Below are experts of layer 8 (counted from 0) of a mixture-of-experts language model. Rows are named router (the router's row for the expert), up (a neuron's input weights, with its number), down (a neuron's output weights, with its number) and show model dimensions 0-55. Each number is 128 + 32 x the weight over its row's rms, rounded and kept within 0 to 255.
After each expert's rows: "mostly gets" lists some tokens that are sent to it at least half of the time; "comes before" lists some tokens at least twice as common just after its tokens as in all text. This comes from a sample of Wikipedia text that the model never trained on. Tokens count by the router's weight.

# expert 3
router [123 126 114  96  86  89 141 120 125 141  61 142  93 214 130 125  85  95  71 128  98  97 136 120 142  98 139 137 104  85 164 121 119 152  37 152  94 126  84  90 105  78 162 108  79 169  95 132 123 127  95 110 136 134 131  90]
up0 [165 131 120 120 120 144  97 158  74  80 111  97 186 150 132 135  92 116 107 189 114 167 162 189 134  69 168 148 116  87 127 110 106 125  78 119 100 105 140 173 132 172 150  99 135  80 170 120 117 134 160 125 146  64 107 190]
down0 [101  98 195 156  99  80 157 101 119 110 146  99 105 147 132 106 135 102 127  93 118 116  92 180  65 120 129 148 131 213 153 197 184 118 135 131  95 174 145 176 162 142  80 129 174  94  57  87 121  95 197 116 127  98 155 112]
up1 [105 131 129 142 142  71  60 100 129 173  59  69 105 142 137 102 147 125  92 129 149 158 133 121 142 144 149  92 180 153 132 127  36 105 186  88 148  58 101 130  57 141 102 106 105 150  48  78 174 164 100 165 180 115 175 100]
down1 [114  85 119 183 117 115 132  96 125 157 155 122 144 140 167 121 145 140  88  86  95 107 113 140 132  69 110 154 178 145 153 144  52 109 130 134 115 114 164  99 164 122 121  86 150  96 118  98  99 140 154 149  85 116 163 112]
up2 [ 94  93 102 135  72 117  42 121 155 160 130 175 144 169 115 144  67 102 155 105 105  99 120 124 132  87  72 142 112  77 121  88 174 118 116 176 133 202 122  85 159 137  77 142 112  91 137 115 150 113 145 200 160 190 130 124]
down2 [124 136 115 171 111 123 112 123  91 100 139 179 166  98 163  81 225 124 157 161 121 104 116  81 114  46 139  98  96 106 121 118 124 121  91 156 116 124 114 116 109  48  97 115 189  83 114 138 198  65  35 116 137 122 156 110]
up3 [ 89 154 116 133 139 145 133  81 170 141 137 127 200 148 153 127  76 136 110 107 151 158 130 159 103 163  72 169 144 162 142 157 103 176  88 124 137 116 151  91 165 103 149 183  55 137 178  92 106 131 144  95 160 151 102 149]
down3 [181 115 208 141  74 215 115 143 175 170 194  64 113 154 108 166 177 138 130 124  46 153 111 190  84 110 148 182 135 114 178 180 118 127 173 112 163  90  92  75 129 143 162 152 133 152 126 108 113  83 122 147 127 145  70 138]
up4 [103 174 184 145  99 167 131 117  66 145 114 148 131 146 140 126 135 129  87 112 144 196 193 108 126 129 120  80 150 184 143 136 138  92  85 128 133 161  89 142 123 187  89 111  86 129 135 149 155 135  83 154  94 124 109 145]
down4 [171 118 157 125 120 102  65 148 125 150  91 142  72  91 111 113 115 140 149  76 120 104 151 108 200 109 193 121 161 130  83 129 131  92 179 162 142 143 165 148 167 154  96 186 133 158 114 128 106  92 152 124 141 139 157 121]
up5 [143 136 173  91  84 126  86 123 130 116 155 196 145 107 104 109 136  91 153 172 142 137 123  69 132 130  71 136 192  97 133 136 139 164  90 130 149 129 187 131 108 123 100 187  93 152  73 110 119 155 165 158 149 103  81 121]
down5 [173 129 180 163 155 162 151 124 237 100  92 119 142 161  95 149  76 144 141 159 113 136  92 153 115 176  90 108 154 147 109 127 108 143 159 182 174 108 123 156  62 101 134 105 147 111  64 183 158 122 140 157 158 131  86 160]
up6 [102 105 129 136 141 142 135 182 164 108 112 139 111 152 143 204  75 164  88 162  88 168 111 158 101  68 129  95 152 112  81  80 147  89 129 132 143 108 147  91 145 122 184 148 137 152  68 138 129 116 104  60 162 153 106 140]
down6 [123 107 147 156 168 193 123 132 106 125 119  60 169 104 116 117  84 106 133 132  57 143 110 136 129 208 116 118 128 169 147 156 153  99 114 182  91 104  92 173 129 162  93  60 135 218 126 163 102 157 166 120 119 111 150 122]
up7 [142 188 108  98 119 133 165 128 131 163 103  49 106 195 161 139 154 100 148 128 159 112 113 121 177 159 135 213 102 129 169 127 139 125 104 160 206 144  95 125  37 187 108 148 106  76 153 130 175 144 123 104 144 164 168 192]
down7 [ 77 122  78 138 169 157 117 111 118  99 160 113 104 196 120 146 127  96 151  69 113  93 174 146 197 140 149 135 104  85  98 126 203 143 173 183 147 115 150 127 115 116 120 101 105  91  90 105 133 149  95  85 113 102  46 163]
up8 [ 86 150  93 118 156 102 137 139 149 121 108 152 109 174  93 135  87 179 122 187 165 136 150 134 184  90 114 124 136  89 157 121 123 103 176  81 130 148  81 138 118  91 148 113 163 115 167 166 133 116 111 172 124  98 156 140]
down8 [179  78  94 161 130 105 129  83 140 106  79 141 119  77 177 130  96  92 119 147 168 129 111 186 165 168 125  97  90  79 133 135  44 135 120 155  79 119 142 134 133 105 146  71 100 127 101 129 166 147 128 148 156  87 124 111]
mostly gets: " two", " three", " four", " five", " million", " six"
comes before: "0", " |", "–", "5", ".", "8"

# expert 8
router [121 166 127  69  95 116 141 112 132  80 122  93  87 173 115  92  91  57  96  84 147  63 152  91 125 113 101 137 136 134 168 115 103 144  90 124 101 107 110 111 117 116 151 110 131 108 105  97 152 165 111 112  86 118 187  70]
up0 [175  58 102 140 186  98 129 172 121 120 151 116  68 144 139 164 122 144 117  96 131 124 117  81 123 111 175 133 115 147 105 125 115 119 110 128  99 175 142 210 158 192 151 117  92 144 148  92 112 163  82 153 115 114  95 118]
down0 [117  95 168 202 111  69 107 156 233 120 108 117 141 175  62 140 150 175 154 169 136 151 134 155 181 109  81  97 132 127 103 112 136 157 165 126 177  84 190 108 162 117 152 140 152  69 105 122 154  99 161 178  90 113 165 156]
up1 [103 147  98 131 101 167 118 171 116  89  84  98 146  88 135 145 136  75 133  81  94  68 143 149 148 110 137 112 114 165 110  70  96 131 108 109  94 194  55 217 141 157 108 175 181 204 154  49  88 122 147 132  92 184 108 136]
down1 [ 76 178 131 107 119  64 152 142 107 139 149 102 186 175 143 155 152 179 198 132 160 163 166  69  71 114 131 127 191 173 121  95 125 160 175  84 102 136 166 171 127 124 147 121 117 183 135 155 138  80 130 134 121 145 109 134]
up2 [126 148 161  97 100 129 125 132 140 156 130 139 103 160  82 130  45  87  73 109  57  78 141 182  88 139 102 151 133 152  98 180  84 113 109 116 131 126 148 155 138 124 139  93  70 125 167 121  82 148 109  84 144 143 117 129]
down2 [109 129 137 111 147 143  94 146  60 128 168 115 157  61 148 185 125 160  96  72 133 113 150 123 148  62 178 133 136 161 127 182 113 115 127 149 131 115 115 124  51 170 144 137 104 158 129 132 152 208  94 135  99 123 110  97]
up3 [118 122 128 108 156 136 183  83 152  98 153 121 151 145 112 117 158 140 188 124  92 108  95 138 138 127  95 102 137 165 128 106 142 102 143 147 161 168  86 106 148  73 155 149 107 120 124 119 158 205 102 106 164 129 102 166]
down3 [133 120 167  78  70 100 107 123 139 137 119 172 150 154 156 110 218 160  93 130 156 148 179 187  80 139 151 137 176  96 132 151 101 144 182  94 131 125  91 196  86 132 171 134  96  87 211 128 179  92 135 134 166 126 170  84]
up4 [158  67 116 148 101  80 125 146 138 148 109 130 119  84 140 151 161 113 113 106 142 121 115 144 116  94 114 137 141 111 156 144 114 171 103 216 143 137 122  66 153 131 116 172 157 151 125 102  84 166 133 100 144 115 108 173]
down4 [ 82 108 127 143  88 157  66 120 145 101 145 162 214 136 112 109 150 108  86 124 176 152  98 138 133 114  89  73 103 188 118 153 136 119 218 166  67 142 126 152 112 197 131  94  96 152  51 131  92 138 141  84 141 197  93 120]
up5 [116 116  71 139 150 131 137 173 122 141  95 113 190 165 123 170  91 159 124 136 125 177 147 130 184 112  86 142 144 123 138 117 128 134 105 124 142  89 181 111  95 140 151 135 166  78 163  87 138  58 156 104 102 158 155 128]
down5 [115 180 111 145 145 122 152  99  66  58 153 142 180 172 132 159 133 133 108  99 126 168 156 121 106  94  78  85 119 136 115 112 138 111 134 125 102 107 175 165  94 142 128 112  84 126 179 110  90 163 113  78 133  90 102 230]
up6 [153 114 130  57 125 222 199 121 120 150 125 170 113 159 126 133 144 146 185 142 169 109 121 121 146 104 162  90  61 105 155 134 145 143 130 121 103 119  74 133 135  77 100 122  73 118 150 156 146 162 141 140 140 139 192  82]
down6 [ 79 163 159  99 131 126  70 151 140  97 188 118 149 150 124  57 108 198 122  86 112  75 137 138 116  92 121  99 134 145 133 110  86 131 116 127  75 162 140 105 141 174 139 167 113 141 114 160 103 170  57 116 137 142 162 102]
up7 [168 147 135 141 125 155 147 157  99 175 173  74 142 166 151  72 129  97 145 164 147 141 199 137 122  70  97 187 134 120  87 128 135 126 113 116 171 102 118  68 134 130 142 163 117 131  96 133 206 132 122 117 118  38 133  84]
down7 [ 29  96 187 162 127 111 177 116  59 136 131 104 150 107  84  97 130 145 104 137 183 136 158 129 126 152 166 130 127 101 134  71 104  98 198 140 121  43 129 163  83 145 110 144 130 103 173 106 158  87 183 165 104 124  93 139]
up8 [ 74 112 176 158 115 129 132 100 104  72 137  99 102 131 107 141 120 111 137  91 168 119 134 135 128  76 123 149 200 167 157 166 126 105 140 151  99  88 132 144 136 181 161  63 141 111 153 164 140 114 101 108  95 119 106 139]
down8 [118 107 140 159  99 126 153 140  89 116 114 114 135 114 169 133 114 171  85 177 138 105 122 116 108 140 123  95  61 183 136 137 173  84 155  80 134 125 121 100 131  82  83  65 176 175  86 151 180 137  85 168  97 111 142 135]
mostly gets: " University", " music", " College", " art", " education", " States"
comes before: " of", ",", " in", " and", " for", " at"

# expert 7
router [111 108 105 111 148 114  97 142 170  69  88 138  98 190 133 121 121 108  85 100 122 114 111  96 170 120  89 152 133 142 173 121 104 122  79 120  91 110 102 134  71  90 158  90 123 146 104 105 105 158 120  89  91 107 111 118]
up0 [126 114 110 135 101 169 163 120 143 116  80  86  85 165 145 139 152 170 112 142 128 124 155  85 142  79 184 126 162 201 137  62 143 139 131 158  72 115 105 144 157 112  92  69  87  74 104 143 148 159 202 114 202 158 130 108]
down0 [135 141 121 154  67 139 132 128 130 119 139  85 131 137 197 106  92  92  87 208  92 126 124 155 163 102 108 104 143 147 157 135  88 138 121 179 113 160  97 113 170 174  60  74  99  81  85 108 128  83  36 115 109  86 142 185]
up1 [102  88 143 130 101 115 145 139 172 146  43 176  95 136 101  49 174 188 110 110  86 105 148 102 188 161 134 108 152 137 125 132 131 179 172 158 105 111 104 149  89 133 132 117 111 138  74 148 132 178 169 143 155 155 128 142]
down1 [182  78 108 134 128 172  83 190 127 151  99 129 118 106 106 122 114  56  99 160 145  82 126 141 147  82 107  99  79 100 133 107 164 112  68 166 167 159 205 109 150  97 190 192 119 154 117 149  92 164 127 103 138 101  76 118]
up2 [140 129 153 124 142 123 147 132 115 113  98  95 130 138 105 145 116  92 112 101 111  85 125  90 106 107 170 110 114 145 135 139 108 124 159 161 194 128 105 127 169  89  93 122 108 130 113 146 166 146  73  87 129 102  84 105]
down2 [165 176 119 175  83 136 168  74 156 142 131 160 152  84  92 159 121 116 101 129  87 163 148 155 180 153 147 165  91 162 143 106 155 127 152  80 121 128  91  89  66 150 180 125 122  80 127 135 114 116 113 192  85 121  84 164]
up3 [126 103 157  98 107 140 120 165 129 141  84 132 160 136 137 105 146  94 162 161  99 101 169 123 147 163 108 101 105 145 121  89 138 124 115 130 151 179 110 108 136 131 134  82  86 124  85 138  96 118 183 142 133 117 142 166]
down3 [160 201  97 120 136 135 125 111 156 183 121 216 126 131 166 181 173 123 147 107 138 128 170 113 113 109 145 107  88  98 120 102  91 101 125  99 161 137 107 150 176  98 159 182 147 119 151 157  95  92 165 101 165  98 134 127]
up4 [101  69 151 101 111 146 117  72 143 128 133 204 143 156 130 108 182 143 122 116 131  52 144 121 146 128 140 117 138 127 115 142 151 122 101 134 145  77 131 123  61  80 170 121 149 137 157 121 162 118 121 114 164 102 163  58]
down4 [ 75 142 150  91  89 154 188 154 152 107  96 126 142 155  77  86 117 124 188 170 133 129  88  46 134  74  98 143  72 143 128 109 161 130 148 145 158 161 152  72 179 168 136 116 150 115  88 126 168  94 180 181 142  87 162  80]
up5 [107 115 112 147  78 109 160 157  55 124 107 139 137 149 185 129 122 142 165 156 133 121 159 124 169 186 156 174 173  91 120 153 122 104 139 129  90 167 134 107  79 134 162 111  74  87  69 138 123 103 125 162 126 181 124 154]
down5 [103 151 103  94  63 172 136  88 109 125 191 138  97 116  77 125  73  97 158 116 180 158 166 108 153  90 101 131 103 105 166 107 149  93 110 124 143 149  55 108 155 120 103 182 106 126  46 159 102 109  78 179 109 125 100 132]
up6 [150 102 112 101 118 111 129 118 151 147 154 148  98 126 169 162 146 119 189 107 121 110 142  88  67 113  70  74 182 148 153 127  80 156 112 187 146 115 171 109 170 181 118 135 138 180 180  91 130  97  99 142 141 183 146  92]
down6 [114 161 125 154 107 199  66 128 121  90 170  91 123  68 137 139 128 107 111 119  69 180 151 131  69 118  80 103 162 107 173 103  83  91 143 126 136 113 115  82 141 121  98 114 102 130  90 124 127 134 135 123 104  96 138  75]
up7 [134 146 116 139 154  90 159 148 125  82 165 159 109  90 117 140 107 120 165 154  84 155  86  82 142 136 148 134 127 121 155 183 127  85 117 157 128 252 101 116 153 110 124 104  53  79 167  30 154  94 146 152 124 127 100 157]
down7 [107 132 150 135 111 153 150 132  93  77 124 131 153  72 225  65 118  99  85 136 128 151 116 118 120  57 102  76  70 165 122 121  99 138 184 141 133  95 155 125 114 145 107 108 182 128 171 104 165 153  40  76 103 120 132 131]
up8 [104 114 172 122  96 142 174 144 142 122 166 149 155 121 130 116 142 138  86 151 106 133 161 132 143 116  99 154 108 121  37 101 145 127 109 122 137 167 140 176 129  89 140 128 138 109 126 133  48 138 136 191 168 132  72 157]
down8 [176 111 208 100 148  60  94 141  85  91 125  95 129 105 181 118 135 152 121 137 147 111 163 163 131 169 125  44  89 134 127 131 154 148  87 171 145 107 108 146 114  94  96 157 144 153 109 210 119 154 150 111 138  85 110 124]
mostly gets: " −", " population", " $", " households", " +", " ("
comes before: "1", "9", "2", "3", "0", "4"

# expert 0
router [108 107  97  71  86 145 129 155 166 137 115  77  90 161 109 138 141 108  96  78  71 121 146 130 143  91 138 138 191 121 172 170 134 115 118 143 122 123  71 101  82 101 110  85  77 149  92 151 145 151 114  80 154 113 170 124]
up0 [103 141 198  66  73  82 114 123 176 140 128  92 125 113 132 136 110 143 138 146 181 136 208  60 119 143 163 134 108 133 136 188  94  96 160 132 143 111 154 169 220 143 141 140 115 163 197 170  96 208  58 178 155 132 136 113]
down0 [ 69 149  98 185 124 126  95 178  74 164  90  73 163 169 115 128 192 135 185 181 167 156 145  89 137 106 141 153 173 116 159 147  76 158 119 146 143 102  90  94  90 138 158 200 115 104 186  88 126  82 135 117 183  87 159 119]
up1 [ 84  97 124 155  89 102 138 153 132  88  42 114 112 100 110 128 130 113  89 125  97 136 118 192 221  73 113 120 188 155 168  51 115 130 150 152 144 116 131 177 137 133 141 177  99 146 153 130 153  91 131 122  90 101  84 123]
down1 [104 116  74  90 177 128 144 109  87 109 152 163 178 100  91 165  76 150 130 149 160  90 122  98 121 164 119 145 116 174  92 127 146 144 135 142  93 133  81 124 113 126 123 128  96  95  53 122 126 117 110 197 154 170  78 160]
up2 [140 119 110  95 115 104 138 110 116 108 105 128 102 138 102 174 163  75 176 165 105  75 108 134 192 129 113 171 120 130 142  85  95  54 129 134  97 106 194  60 122 130 109 124 135 203  82 114 134 117  95 115 158 145  85 181]
down2 [110 121 104 142 118 156 142 131 161 165 123 111 155 125 155 129 124 139  90 128 163 133 139 127  70 134  86  89 119 117  82 161 127 105 139 105  97 105 125 136 141 168 105 111 115 171 169 156 136 130 108  86 176 100  59 187]
up3 [ 82  80 144 113 118 115 206 106 154 141 136 139 149 100  89 165 116 124 136 163 134 155 136 124 126  82 159 121 127 147 190 103 124 161 153 102 149  87 168 104 151 132 172 172 153  72  66  92 140 129 113 114 110 125 128 148]
down3 [140 130 124 134 145 135 154 138  47 112 144 133  86 135 158 126 109 176 111 148 131 159  87 100 130 121 124 103 148  90 164 106 158  78 143 151 136 169 178 114 143 119 177 196 151 178  70 114 116 117 182 159  91 184  93 116]
up4 [132 118  88  96 125 135 173  95 121 152 138 115  82 106  84 160 100 157 121 140  42 163  58  55 108 133 138 153 110  96 175 157 153 133 115 123  95 150 103 106 125 158 100 107 101 105  97  90  52  75 122 144 182 123 155 116]
down4 [ 92 199 103 141 109 197 138 107 217 110 178 118 151  51 184 143 104 139 119 155 152  69 121 158 121 116 150 137 105  78 117 144 178 137 106  81 164 112 127 137 108 130 137 121  70 137 127 134 139 102 176 164 138  88 102 109]
up5 [169  49 138  83 135  72 130 108 120 116  90 169  97 161  98 189 144 156  72 189 120 105 191 164 124 180  79 121 129 176 158 133 102 147 108  67 116 105 141 175 161 102 136 129  87  70 119 141 111 141 156 112 132 152 150 130]
down5 [184  62 129 148 122 145 158 110 122 127 118 187 152 115 169 114 175 183 132  90  99  97 104 134 112 154 117 125  81 153 112  61 112  89 110 126 136 146 159 189 213 126 161 181 101 176 122 155 122 120 121 164 130 123 108  96]
up6 [143  51 155  81 105 127 176 152  92 123  90  76 132 188 125  95  97 107 134 146 115 121 154 111  93  34 208 110 110 121 138 183 143 186 101 130 109 156 107 125 101  83 143 201  79  71  78 127 147 156 160 153 124  47 121 162]
down6 [159  80 119 159 148 148 124 133 196 123 171 112 113 101 151  77 154 120 165 153 115 126 123 108 123  62 153 111 134 184 172 118 108  87 114 140 161 173 115 154 124 133 134 134 101 118  85 167  94 115 192 103 135 187 134 107]
up7 [112 117  81 181  61  71 154 145 132 122 146 116 109 155 106 117 125 101  51  78 147 145 116 109 129 138 119 148 138 185 187 127 130 105 101 145 111 121 104 188 123 107  88 129 121 103  72 139 128 180 129 130 128 195 143 133]
down7 [121 151  91  98 133 187  84 122 119 151  54 124  94 119  99  66 106 124 136 144 160  95 132 137 111 136 145  95  84 159 157 109 156 107 143 131 145 135  73  73 166 124 139 124 103 106 135 160 139  94 144 155 123  84 125  69]
up8 [132 122 129 136 115 158 117 194 106 129  95 161 101 133 106 195  64 165 113 115  82 120 148 105 149 134 134 170 159  92 129  96 182  78 139  88 164 102 136 126 117 133 110 192 207 158 132 125 151  88 146 119 137 148 111 163]
down8 [126 118 105 119  90  89 125  99 133 108 109 140 150 115 130  94 104 113  37 182 149 109 110 165 103 104  73  84  34 163 108 141 148 106  74 148 132 154  86 164 106 141 144 170 125 109 146 158 136 123 100 134 181 151 139 199]
mostly gets: " de", " con", " un", " De", " out", " Con"
comes before: "1", "2", "mo", "cor", "t", "al"

# expert 5
router [ 97 171 126 114 121 110 112 118 138 138  95 150 129 132 109 160 153 113  93 121  78 113 134 148 119 132  77 113 167 123 184 145 128 107 100 149 129  45 105 100  69 114 186 117 120 135 121 113 136 172  65 181  84 115 185  81]
up0 [147 110  76 145 179 142 199 126 112 125  93 142 174 114 142 165  92 206 122  94 149  68 181 129  91 107  89 122 129  80 116  51  40  84 105  52  68 187 143 140  82  60  82  90 165 165 147 169 122 147 135 125 117 120 122 151]
down0 [153  43 140 135 110 132 126 140 136 177 105 147 203 146 149 163 144 148  87 117 101 112 120 107  94  88 161 155  86 135  67  84 119 150 182 144 179 121 159  94 115 152 155 180 184 149  95 100 107 133  76 193  79 121  98 112]
up1 [ 99  98 137 151 153 105 107 104 115 141 151 146 145 126  76 105 152 112 112  66 102 135 182 139 120 122  83 125 116 157  85 100  80 103 129  81 159 152 183 120 167 173 142 146 147 117 186 202 175 198 132 171  92  80 115  82]
down1 [142 178  94 132 133 128 152 115 159 182 111 114 141 152 143  92 134 131 165  98  91 139 135  67 126 149 163 182 109 136 115 102  72 149 115 112 122 125  89 117 155  77 105 131 134 186 128 155  95 112 150 158 113 175 170 122]
up2 [144 124  95  84 133 166 182 124 127 120 159 172 155 136 116 171 177 120 115 142 114 127  94 167 177 136 139 110 115 165 134 168  73 126 169 145 139  85 155 133 185 130 129 185  46  94 155  86 143 174 100 125 133 124 163 119]
down2 [134  86 139 177 154 105 177 179  89 113 158  84 107 140 123 147 212  71 137  83 155 115  80 126 126  90 118 105 136 143 108 174 107 101 122 154 121  92 137 185 141 182 155 130  97 126 128 143 136 117 106 154  95 148  95 130]
up3 [134 128 170 138 118 135 160 126 142  72 141 137 184 147  60  87 138 181 118 128 104 152 130 104 115 165 169 141 174 128 136 106 107 118 149 167 214 123 131 138 104  99 111 125  62 117 137 142  91 153 149 158 124 156  75 104]
down3 [129  97 142  94 132 128 219  75  78 158  98 133  78 124 122  51 134 104 109 118 174 106 148 210 117 163 165 169 114  90 137 116 153 115 114  88  63 155 144 143 122 126 146  91 123 120  97 152 145 173 104  97  90 133 108 115]
up4 [ 77  70 230  92 153 117 146 161 120 142 116 143 141  72  89 159 125 155 135  97 135 112 148 155 185 134 156 153 127  92 120 155  98 129 135 136 125 121 140 163 132 158 111 101 124 189  99 130 145  77 150 136 118 107 117 126]
down4 [103  69 138 176 123 136  96 174 147 134 142 101 157 132  55 151  82 129 135 150 125  93 153 151 148 160  77 134  94 114 137 137 119 173 135 168 139  78 152 125 131 146  85 105 107  93 122 173 173 104 122  94 114 154  90 182]
up5 [108 164 128 128 140 133 122 118 153 107 164 147 156 129 146 127 123 121 166 119 148 158 116 120  86 151 121 141 103 160 145 123 184  81 146 157 123 136 103 114 111 143  62  67 206 119 134 126 139 111 134 139 174 113 106 117]
down5 [186 176  91  98  69  61 154 148 196  99 134 133 149  96 165 149 141  91 119 151 122 100 169  93 159 116  93  82 184 159 161  95  88  82 153 108 143 129 125 130 143 124 141 142  84 140 124  87  96 108 119 192 154 137 157 142]
up6 [ 98 108 178 173  72  82 134 121  87  71 175 126 127 156 184 203 100  97 122 139 158 144  99 167 159 102 106 115 134 154 155 174 160 105 116  55 170  70 126 110 116 125 188 156  69 124 162 176 119 113 107 124 163 104 103 121]
down6 [104 110 154 159 150  93 137 142 140  92  67 124  54  87  96 129 111 107 148 111 103 132  62  81  74 126 126 133  69 152 183 122 189 108 140 154 190 148 126 143 152  94 108 140 127 153 148 133 101 141 105  91 128 122 125 140]
up7 [ 95 128 110  69 139 157 149 118 135  74 106 100  60  55 123 137 128 125 208 149 137 124 107 139 124 156 180 132 122 134 144 156 163 102 110 146 171 114 102 142 112 145 152 137 148 156 129  91 119 146  50 119 166 165 147 132]
down7 [168 111  94 131 161 151 123 148  71 154  64 118 136 153 118 108  43 123 109 119 155  67 150 113 118 111  80  96 136 150 127 111 127  99 133 165 141 139  67 143 124 134  26 106  61 180 118 115 154 169 123 126 134 129 109 180]
up8 [155 112  62 159 127 187 142 155  92 130 134 138 117  85 200 139 132 124 108 128 104 126  80 126 124 142 111 138 112  75 140 124 175 113 166  60  82  86 147 119 152 129  67 119 104  90 158 158 166 111 105 113  46 106 155 100]
down8 [102  83 175  82  49 138 131 170 201 139 110 186  97 112 155 168 150 133 105 153 124 137 193 107 142  68 171 125 135 144 132 159 139 144 124 138 160 166 145 191 167 125  90 135  82 171 161 124 150 172 115 126 124 133 125 102]
mostly gets: " with", " for", " during", " against", " into", " between"
comes before: " the", " a", " his", " an", " their", " its"

# expert 9
router [134 127  81  59 111 114 133 103 138  66 111 151 115 150 124 150 106 136 123 122 114  63 140 137 156  94 105 131 118 106 129 144 139 122  61 155 135  86  94  79 118 101 148  81 130 149 116 126 140 127  98  87  93 100 140 114]
up0 [ 75 140 106 130  94 147 129 163 120 132 158 107 101 102 150 156 118 137 119  98 113 184  73 130  84  93  99 125 136 113 139 101 114 128 152 124 147 122 129 111 125  77 159 171 167 185  74 163 179 119 152 100  93 169 177 128]
down0 [ 92 111  99 124  63 142  90 146 192 149 107 163 118 121 172  88 223 122  64 151 125 151 144 140 121 155 110 117 176  90 121 130 148 149 157  93 176 134 144  66  62  74 179  26 151 144  93 104 158 117 125 194 114 109 100 132]
up1 [ 90 192 113  97  99 148 177 115 122 112  67 118 118  99  96  97 100 113 109 135 160 180  83 142 158 117 110 154 137 135  38 144 127  99 136 107 138 118 133 147 137 152 132 146 116 180 116 169 158 115 105  91 164 181 168 126]
down1 [109 116 116  84 168 151 136 176 160 146 149 124 132 153 111 165 153 111 165 108 135 155  94  99 118 145 163 153 153  50 112 151  92 155 100  42 177 134 115 109 178 107 130 152 188 174  74 114 142 146 149  79 161 134 104 162]
up2 [ 61 110  84 119 112 109 126 137 109 120 100 120  74 123 109 144 101 149 145 146 109 120 172 136 163  78 176 179  80 111 145 113 149 155 132  96 109 149 169 167  97 105 126 121 126 121 147 155 135 118 127 144 166 114 139 141]
down2 [155 112 105 162 184 130 110 123 170 140 144  68  57 149  98 138 100 170 152 174 141 122 157 137 183  63 145 146 168 124  81 132  77 179 130  79 102 145 177 150 101 127 152 143 128 116 166 120 158  79 169 122  76 136 115  60]
up3 [173 106 139  33 149  79 132  86 142 107 146 147 142 130  81 126 179 152  77 176 129 131 147  91 176 102  86  82 137 133  95  74 106 112 155 135 191 106  72 119 115 131 101 142 132  62  91 113 154 171 100  98 192  80 101 119]
down3 [112 146 154 141  85 137 104 162  97 106 140 144  69 177 136 112 196 122 126 159 164 120 130 128  89 139 141 124 163 167 150 165 152  67 146 126 168  82 155 126 164 128 102 185 131 163  67 163 154 162 106 139 173 177 149 178]
up4 [112  95 100 160 130 144 126 109  99 120 146 120 156 141 119 169  73 134 113 121 124 141  83 127 131  91 138 174 210 110  72 106 130 127 127 108  75 110 102 119 157 116 144 135 164 143 105 121  66 119 122 124 104 135 152 158]
down4 [114 142 128 108 184 158 209 120  92 136 135  99 148  86 130 131 128 133 149  52 147 166 166 142 129 140 107  69 111 180 105 108  87 135  77 104 112 156 132 166 155 108 118  84 105 121 104 144  48  92 117  80  92 145 148 143]
up5 [112 110 125 140 143 146  71 132 143 158 125 124 112 143 195  97 114 166 114 165 126  64 117 116 132 193  73 169 126 101 164 110 107 116 139 100 123  45  97  85 141  72 164 116 168  72 179 113  95  79 115 102 115 129 148 125]
down5 [166  93 142 158  88 115 153 139  54 133 122 138 108 221 215 158  62 123 128 148 136  50 132  73  94 152 156 159  84  80 162  44 115 171 126 139 112 136  52 134 130 142 130  81  72 139 126 158 136 122 133 149 134  66 137 124]
up6 [158 177 174 127 137  99 115 101 103 130 158 138 137  98 172 163 118 102  71 102 127 100  99 185 128 160 115 141 133  89 138 109  84 111 161 141 150 109 116 129 130  52 122  91  89 112 149 184 133  94 120 110 143 133 135 148]
down6 [124 123 100  97  94 113 120 116 135 159 167 118 149 124 184 140 116 106 162  92 113 134  78 142 144 120  94 142 120 156 120  98 116 141 141 137 117 144 117 141 159 104 148 124  92 117 120 135 124  94 170 157 167 143 152 139]
up7 [143 149 120  76 136 172 148 129 137 164 120 127 102 134 147 135 154 121 152  59 148 131  91 182 114 152  84 115 122 128 133 158  91 128  87  99 122 117 184 135 226 156 131  67 162 170  71 144 124 136 170  84  90 141 109 144]
down7 [144 103 164 154  95 146 110 114 104  78 131 101 147 108 139 116  51 162 129 156 109  89 133 106 106 111 118  83 156 124 220 169 139 173 137 113  97 228 142 121 110 165 117 102 131 154 160 146 166  89 115  97 140 150 146  83]
up8 [158 142 101 113 105 155  79 135 100 130 133 120 143 102  99 155 132 134  98 114 201 125 129 115 106 131 110 127 150 134  84 142  97 139 141 162 170 184 152  78 199 118 102 169 127 146 162 134  96  69  91 127  97 152  74  93]
down8 [145  96 196 100 119 121  47 136  67  88  84 179 162 106 134 138 127 159 144 127 165  94 117 147 221 136 182 162  80  73 118 115  76 148 156  63  81 159  81 107  49 112 155 125 138 144 215 118 131 120 161 148 185  66 177 153]
mostly gets: " Re", " President", " re", " Candidate", " order", " brother"
comes before: "-", "|", " of", "==", "===", "The"